Weights of a small mixture-of-experts language model, trained from scratch on English Wikipedia: 48 SwiGLU neurons an expert, a softmax router.
Below are experts of layer 6 (counted from 0) of a mixture-of-experts language model. Rows are named router (the router's row for the expert), gate (a neuron's input weights, with its number), up (a neuron's input weights, with its number), down (a neuron's output weights, with its number) and show model dimensions 0-255. Each number is 128 + 32 x the weight over its row's rms, rounded and kept within 0 to 255. Numbers have three digits each.
After each expert's rows: "mostly gets" lists some tokens that are sent to it at least half of the time. This comes from a sample of Wikipedia text that the model never trained on.

# expert 3
router:157150109117126136121154220119105109131158072174147085093159143140179141104089148191147125159149178071106201097182192149133129081144108106093149081029114161061150088155095185130076122193143114114140096139099154070094179145061187117128139092086077132081103122167111199160116082081135110112119156137155089130129138120112171095116123142133160138096150134132139091068079151092105192110128190100143148125127083056143098151157142175160096132108104146155129052103131120171129125105119109112094133144121131126095122160090088106082127118125108074116194127154125142098139120144145115144091140110101154095141135142146127149144157179118087066173119180153119112086112133142148097116192045136130132122153206125119093092144119135121131068113140125135098154164105169119150142130116126
gate1:121124104081136201110127095136143141157147115152178086126179174133124109117144105182156148207127106090138170113117119135170065107114106138112135040101153103148049171118133084149051167103122149105137105189060161129107135177131134113160144208041105143137148093152036130117104100121151129085076105113103117156149183156117120123073155095209129081146067119117104148095152128197149070143117163198159135146155118135108123122155150157148103115098131099093121129121141117093120148124101116101125158198202143117126093101132120099153131135205076101178164085164177143107162140131070160132151163109138158127172175140112134104109164158041116126108113155139129117134071143128150087095173130083135136103150149102152150109092134119123127157107165108159098124144135139144108140138180091
up1:074178069152160131107157102129116104078121105117162138133118110156176142111135149142086163159119148147122180191123169126108113079166139140145186142104143133077095131129134151117127136212093096148138108051121134180130110118140153137185098130111111117113196096143107058157115175162123112156116150164128096168094117083046164134086127084196130089157184087151162158125106105113153137141184150155151110138150132140121111115156141113146084104085192159087165132046144097191164082141058129136200099077076159090065125137127150101114138165149143127179120119118109146092088099135150051154124130121109103097116138137105161190127129105103123135089085123093173173081139110097109180138116179134069104184141091115178133129099174143111184123103127084094161141134111099086126072091136111
down1:152168066131137099130120073173143141122166131115136177164131134167134136199169085069105079147167110158121106131095117145093079147135171170106159130152131148082135107177140131196116100188116134150159118128173103164141131123144132073142143131100149109129111137104196173099128105118122096141140060120103133118140141180113157089083140118111140108188148137176136107132134111031118129113157130147110128048064129129165069089139145123132100146071117111085123145124074171150168113138076147129090165122131124144144107158146131113118177081092154180120180135154130195181134228142084177116126128135129156120140123104119109137149152084178123142107122120106092202174135108133109094089072152133119105128164139108060100044146078163094112132162093081168215161093148136096124105156100194
mostly gets: "===", "=== ", "==", "====", "== ", "==== "

# expert 86
router:166132135108144084112144123163103120124170096153104080086133149166153183115079124153200089161168168077083133101136142143097113126165131106121150120108109123099153088141074163148079092166170144157163142125114126142106181171118163130084145118092113145097121144165119159140142068075110140152100145175137089097194152077108148125147104183112102093099176147123174117134100138063108175082195138095164132150081086112139143142171172169130119112119092180154091088114145127130173124089100122154060166175076157145063124137113129132121155097138046109073161127173071162104173088148134127165076156107107186122128171144164136169103167185130108092162077144141134121095180152165133117085169101193131188155190133153090089116169155113126119107106175103141133141173084146096151105071114162
gate0:125115125181113134186167144178143126113157102124104155137075194135124149162160180110162132180167107130115137123147123137135118097198148139103162095122076126078085106119095087135175145186080103144128166176132132155106124217123086109144129192112096091134117122081193056126116090127094113142148048131125119146167140041131185124134201084101157099129116123129182121137149115145183084172126166111138132121117134098099159114107013112127116138140172152119136102165144152116100088136129102159214129135104161142164104174088173136131087081127090078104115135143125157119125137147151193102071138171113113146156142112129112130177117116124129131102103142062118141129111091117182165091174151160134145161169150147118117144115148159147173100121166124102119196185079149095148051147163088
up0:090122127106118127075115138106145124101127072084106155116098108083093101130148095123127162162114132123109208103118133158172099085120101113138113110122149100178131136111158163127107091178124117117161122180065141139120142100082209081142137166138132084122135130147143147110151112158165155185127113130053143167149171163079140103077123114111131158181157111113140090105142153194133134166138120164138162209075127174056132088166034144149089089181141113118137162085086198143121137089082136091076097186154158190123172127200122130200171147151141118146103057190094109110174148140158150139132119130110131111105119075129137109136130087112152083083155121101097142070113158121152175140129132100113127144081148138056110050142098140098132141166171147112111079149119103146126113105075077
down0:169173144093166183058068116077129110115152101125148114147099099099141154086115147177134156091131113122139138157152064156129153138106138120095143109057115195165110175194163157098139097150109129083139154141134156101169135144164157043203133152150135127125104127111150162106088165140084138159191167116137113072117117150155132133151094163131151075086094150171153074108086116144088086121099139087090114177108158150143137174126135101161092149105117098097165149127148127136137098151096090052066151113181138133085115106080140155177108173120175159167179126148149101130134118123165123065147141116154122141137099091122089121127176120108114087126036183131090194105167143124146118163103092124180117109168100078142097122135076200105104140120157082182122156128122102126075079092113194
mostly gets: "the ", "these ", "this ", "several ", "same ", "many "

# expert 31
router:211166109132202100127120197126121118118164133173173089116178124147186134148091165193116106152120151061100193098155193117114109105160150114139145117109119113077158082138116174137075126184161114121172116096102125071129175155104169104129118096134115145091108120182069177159108112098113123116117137141117101123143133103103137071123104175100119137085136130144162106097101159099084199095142219106131138143088113091157126188175166172180128157126065145149080140120118134152124156132136067109107130118137179125114109116075114122128153139142113126136188164156107126100154127175161097157093170116125160117134161122153081180134137139101110098152070166146118109101117135161115087089200108137100146167175193180112086077146148102080097059074146096117063152127139178075144122130107148
gate0:127107109178147187180087101194095111165109110142127131160105151109117137188144181123173102122159121147062151077107125143125116122108115100146165150167177133128126099120127105119131099136183165143072108108143129104107131091127138128098109086143142125157103141072141140111117154150116081078097102128138155145117188077140209136117169159110142163093118156078204092145156159149190146113093103108173063041134141125120102111166189105184157147137128092147100159112084148103126168150138078104110042065145155129144074108116150107066114084179126070148095122117086150158154160116154147106103185118066140146123154105085117128176142166123155158132148100121123129167131067111089145088094118117107079151150104102142133070194106198132077181115096103169117083077195139126125143167112097
up0:158073148091139110134110154137112156089179229105139155092202111105121121108122134169107127153082139151206125098099106100101154145119118105119093098159150063129056099139086178139118132181108132100187090113113135121116137142155095157157113090109149153137154098125135072107112078126111161136075164089193129171155087148141133139073159128101183139105099110192069216131100077169084078183126136126127114181159191210141132120143133080101081132116141101125137125117205136101107066120188105109146147145172088101139188140161094112193134137114095129079116168149131103108165162152112077147109110154122171135165161101147146114126122134119144125129166130133083170126144135142092085113112120107174133097149170152108174117197152117154169090112074107102160159142105149121141145090081182
down0:142122098111188138080179182156158105118079143088156115149157130218174127120078108100121120088173137057127131161167128099152086131103122207074110131133093157128099094162096164120111141133134099169161091122145086134122113117143121189156146135103128093120105148080092135120121134105148097182137145126116112073161118185126155136128146123106110096143125070084078125123116133085089106171155122139109143162167107066165122181140115129097100140081152193129155155071141073163081122146147125117175182208120044145150153156072100076150107126074115188142163139166146139168192122108120159136058080087163147158112086169162122149114144161116144165116118193139105120127130138126099150097103135129137162076088115147146099114153161133099192143181177160057102078159116135147091162143132184
mostly gets: "== ", "===", "==", "\n\n", "====", "=== "

# expert 71
router:164160140122152108124155144155083100151201103185111085072150179166127163090107137157175113148164151077084193089121152123088153112165114105113147106087125110091124074135081198113125126150141149159179118102116129107113183185085152119121156129116116134109125146176089179168136070115112138182094165144133108107174128094102171126140120166106095104079157140136195134132124177093100154088203157113125137140076072095131145150153151167159103108142099189143072080124157122117212125090128101135050136154071151138037091123107127119113129116150081125072151154151076191104186130163156108134065157128110136119147166145154141161101149155116091077150096151120112127074143146150161141100167059157101150162164113133103082112167129109106114104102155115139080158168082128103150089097102137
gate0:203153101108126126150128130140097090140169096092154132148108144092153149177197155171168125141186098152119145152093131194125097115122162159118143088068196151138154126116114134160129080138180131046152118176180093133113112077093117175135101104105145136142111112121114133053094113138190162146135157152195172123109113147115117069083158113161125191145132153175140131116155127119164162178121122136120160078212110131164085086129071147092154099122136123123074059095097110209144087090124139105129182159136170081115138131097114058176115143134102152180160091153115155094078133137143160105093149144114080107130133065066171110144167091119152114142161163127164101132101130073092137139111091095121136162121112097087162164184099104074140144187153106108102165111188156139155125126137094
up0:133146188143119088145071121052103114111110147140156106076143153110074119137064116113121135112158122167176144115152114071107135067046095151111159141132180086108220086154091160063135075118114158152100135119113090127149162089134121116173153105116156151137085186100165096114138115111143140122092150116118156161074096185059133131100035159150173160138178125110094096122162096115179157124123100189147122082189102113123140141120105135113149121141092097101150101147164135155080127125129126120131111137139160063087151140128123172148121117087155105163102142098178125158066117123114138133172156130104086104168072157119107152194168192151104125185088174109139045104092131113142130129056054159163137113091138125116167118150137192124112100133116153178132126156106169098135181103161140
down0:106078139085104118087153101084131146152138134143141130175136142144089109098174077087125141104173124068121102166127122137124097178128180130181095099174122123088118182087125125098107172063205093144144095167160058174139122091205114119148142169118125120124152159100135114168137083123127130100169178147082148125102075128115111151149107162108053146108147080103144132170140122078125124079132158097106187074151173118063136110133101149106152132193075094145131168126154150169163145121141174141129198155104124156097087106146068114117207083135121158132155149154127134089116133139146110133135165134085171136053084094125136120105121113056098151119186072193112132117161176137103117126125118102141143095127137108150084159167133141112133119144164188098109141174105050084042132100147085
mostly gets: "the ", "several ", "this ", "third ", "same ", "three "

# expert 13
router:168135087139139100101147146114078123127129076158143088107120133143212173087118148149133071152138108093112182128156183159109094086142102105101157084037137165056147111130112191132115148205170095114132137084135134088061170174114163125112132110067128124109120126173098180171170080082117160143072186156145098122137134110110141105089110180123172151131162168144149115067056164138093180093133197076159192171120102103193133111152108186158110124115115163173082089130124088142161122106141104144091134140129179132056117152078092081102135118123097117116170136156100123096123112141161076133092136143084158110144171121114117149112157176101114092186107159166075123080108171150128107131180078146141137160137167110119147133154149112129117090103137081120110135161085130107151081119101139
gate0:128192132074122116181145115119148161130161113114162106061167165158131139128146171128154122119133114123087142180186120143114113073092091100140099097133146109145121061132144225100133132146109156119200094160146119138097123070088169118096210121133153125155142154098152151081152149141105168124113169116118136198080067080193086148131139144154130094147164112145175116100119053149136160149121196114116170102126113171141094013154129122156113134125146156116070154135117073156134127146147114117136102071118128059173145103179114120131105105157136127167164052089082124172092139141116142100157117187133069084161143180134112151185120159140150119159143111164122148152118135161136183095102076135111112116151105117117167150124049114182071092160134128151089170147139145085130113112088105
up0:083168142123159174191121155143159111078095116161133153087139124104139129123086108113103164163082115118109088109133183130090086161107154128126183113174117194051115098160079165138070065200066132189072146157187182138159121142130172146118070105141094210164097159095122178145127093127124141200151125136105096130141105166150072161120155153147170092218088111079139162141117130158190147115124146145101143161128146113097118152148126126168155195091144118128150165141141145131046127155175163108143155146132177108095143099119099086079163132139135126142145132154129125170046133122112111141128087106179138135120147140101142151135126167151127121130118112102176138162068151161100113104114122078175136165165114167182149108118088099131127172098118098138109046175139160088137149172101161
down0:130238175100114130112076129120147182160140121188109111147153089117147111121163102116105162147136094128068122076135138136203127134104155117067166077137108106162097128130090191143110143075105123134103127092121146092117119209126072072094111118117163148064146168140168129128095055150150181100067137147160123159098140077131140146114122142155105111103096159134127116095123115165105124116139141097155149103147117101126055151145114078140127135162166127108129087126152155126150156174133076180173136088141142140140198154028048105127169100072151115134119154118164149115162134181093105137078104147135091105160083101071130184128098161142066093193112074124152103145099174125095105117134178155119128131113114132105075104170077115156142107117175141190070115164092113125090103116150110
mostly gets: "== ", "=== ", "Award ", "University ", "National ", "Institute "

# expert 85
router:180193068146166111109147142132143085053144082148148088091179136137130131165095144152158095165182172132136129140128144139136144101157109116072112103098129130089146099142128167159093096145139110195147068101084131080078151121108149108134178175108086090091154164155089159127139100063086162140122118175112130126144168111086145050070109118085135148085105119144162129085118175108101124145125120088132141152082099141157150160129122137146111135125094152149054081105113076206093154122049128119143135169106110135140137172077131120105075088098103079141154126126126164139122098186121063138077131136061132077169140145151129177097112144100112112170074163165120107099170122148204105135160135133172157139191161184076100129168128069106101077118119128182093118096107153136121137062136156
gate0:118194123121137122077071131082152132153109108173120159117093094086074124030081141111161129198176126138122119128111168131144102115147179111202054132116152108139099100196115096126112115140133094145122132149170105123134077144176113117170145149161163138071125125102152120070092113096151140175142069112132158161114083107126155133135138139093134141184170171120164117149118161089134183140143158147121130116188151088182070122107081175175125059108098162154121089145104081130108100155107141114116058144121175135152086097125108135162156151116069105095126143127169092154128171185103084128109127094116123118164165067097122144123063104115163098177190171078113104099139117099125137152139107079093134130145074118129115085109140134113134114191107148124034168108092149113086176090199109
up0:136165108116144132134042136151163154176177089138127142144112118194140186101174144135099114177095115121100130088152151121221165108097075160138123118124038104081103112111135161122147167145130152183156097154133101112121156114131141159096152107112103146151103114146144115093097165097108093108177194101137143148098147126183133202111170116129139131138109082094165037202157119144166115141085171155133058141162151104099163187094068110171144190105112090143122135091110154118125123134108158132113065121097156117140163164121075160186085164134145143132095113094115150108136143134108085104121174051148131096111086132158106110050097109152120138185187077140062100129113161135119140136098086105154114158097113160129068108086164172162123192150134114100125093093121153145099157169099114
down0:119166140144137113104156138109114084169088174195165127150107072163108095176200140154173082111104103099113137109133121130064050136162147096158149121157088134116149157055153194162172150077119103117147154115102119099037143181116124138139154119131126089126151124127118135081127136119101124080171099124155104147168100133145129125140162108190088121138155092201114083098120097079133162159127147128188093107099164108079073057079139064116123150132108154190086063126139177136084188134161101102096162125091183161083136148058083142112119126129110096091102105133137120061151169101151157096103068117129172119156128119108101135132174101075107160089135112091179066076150172174113093135111128164153109148161076133138115100126120119200147118122133112152133113119118084084129132105098151
mostly gets: "studi", "Studi", "ac", "olu", "sci", "edi"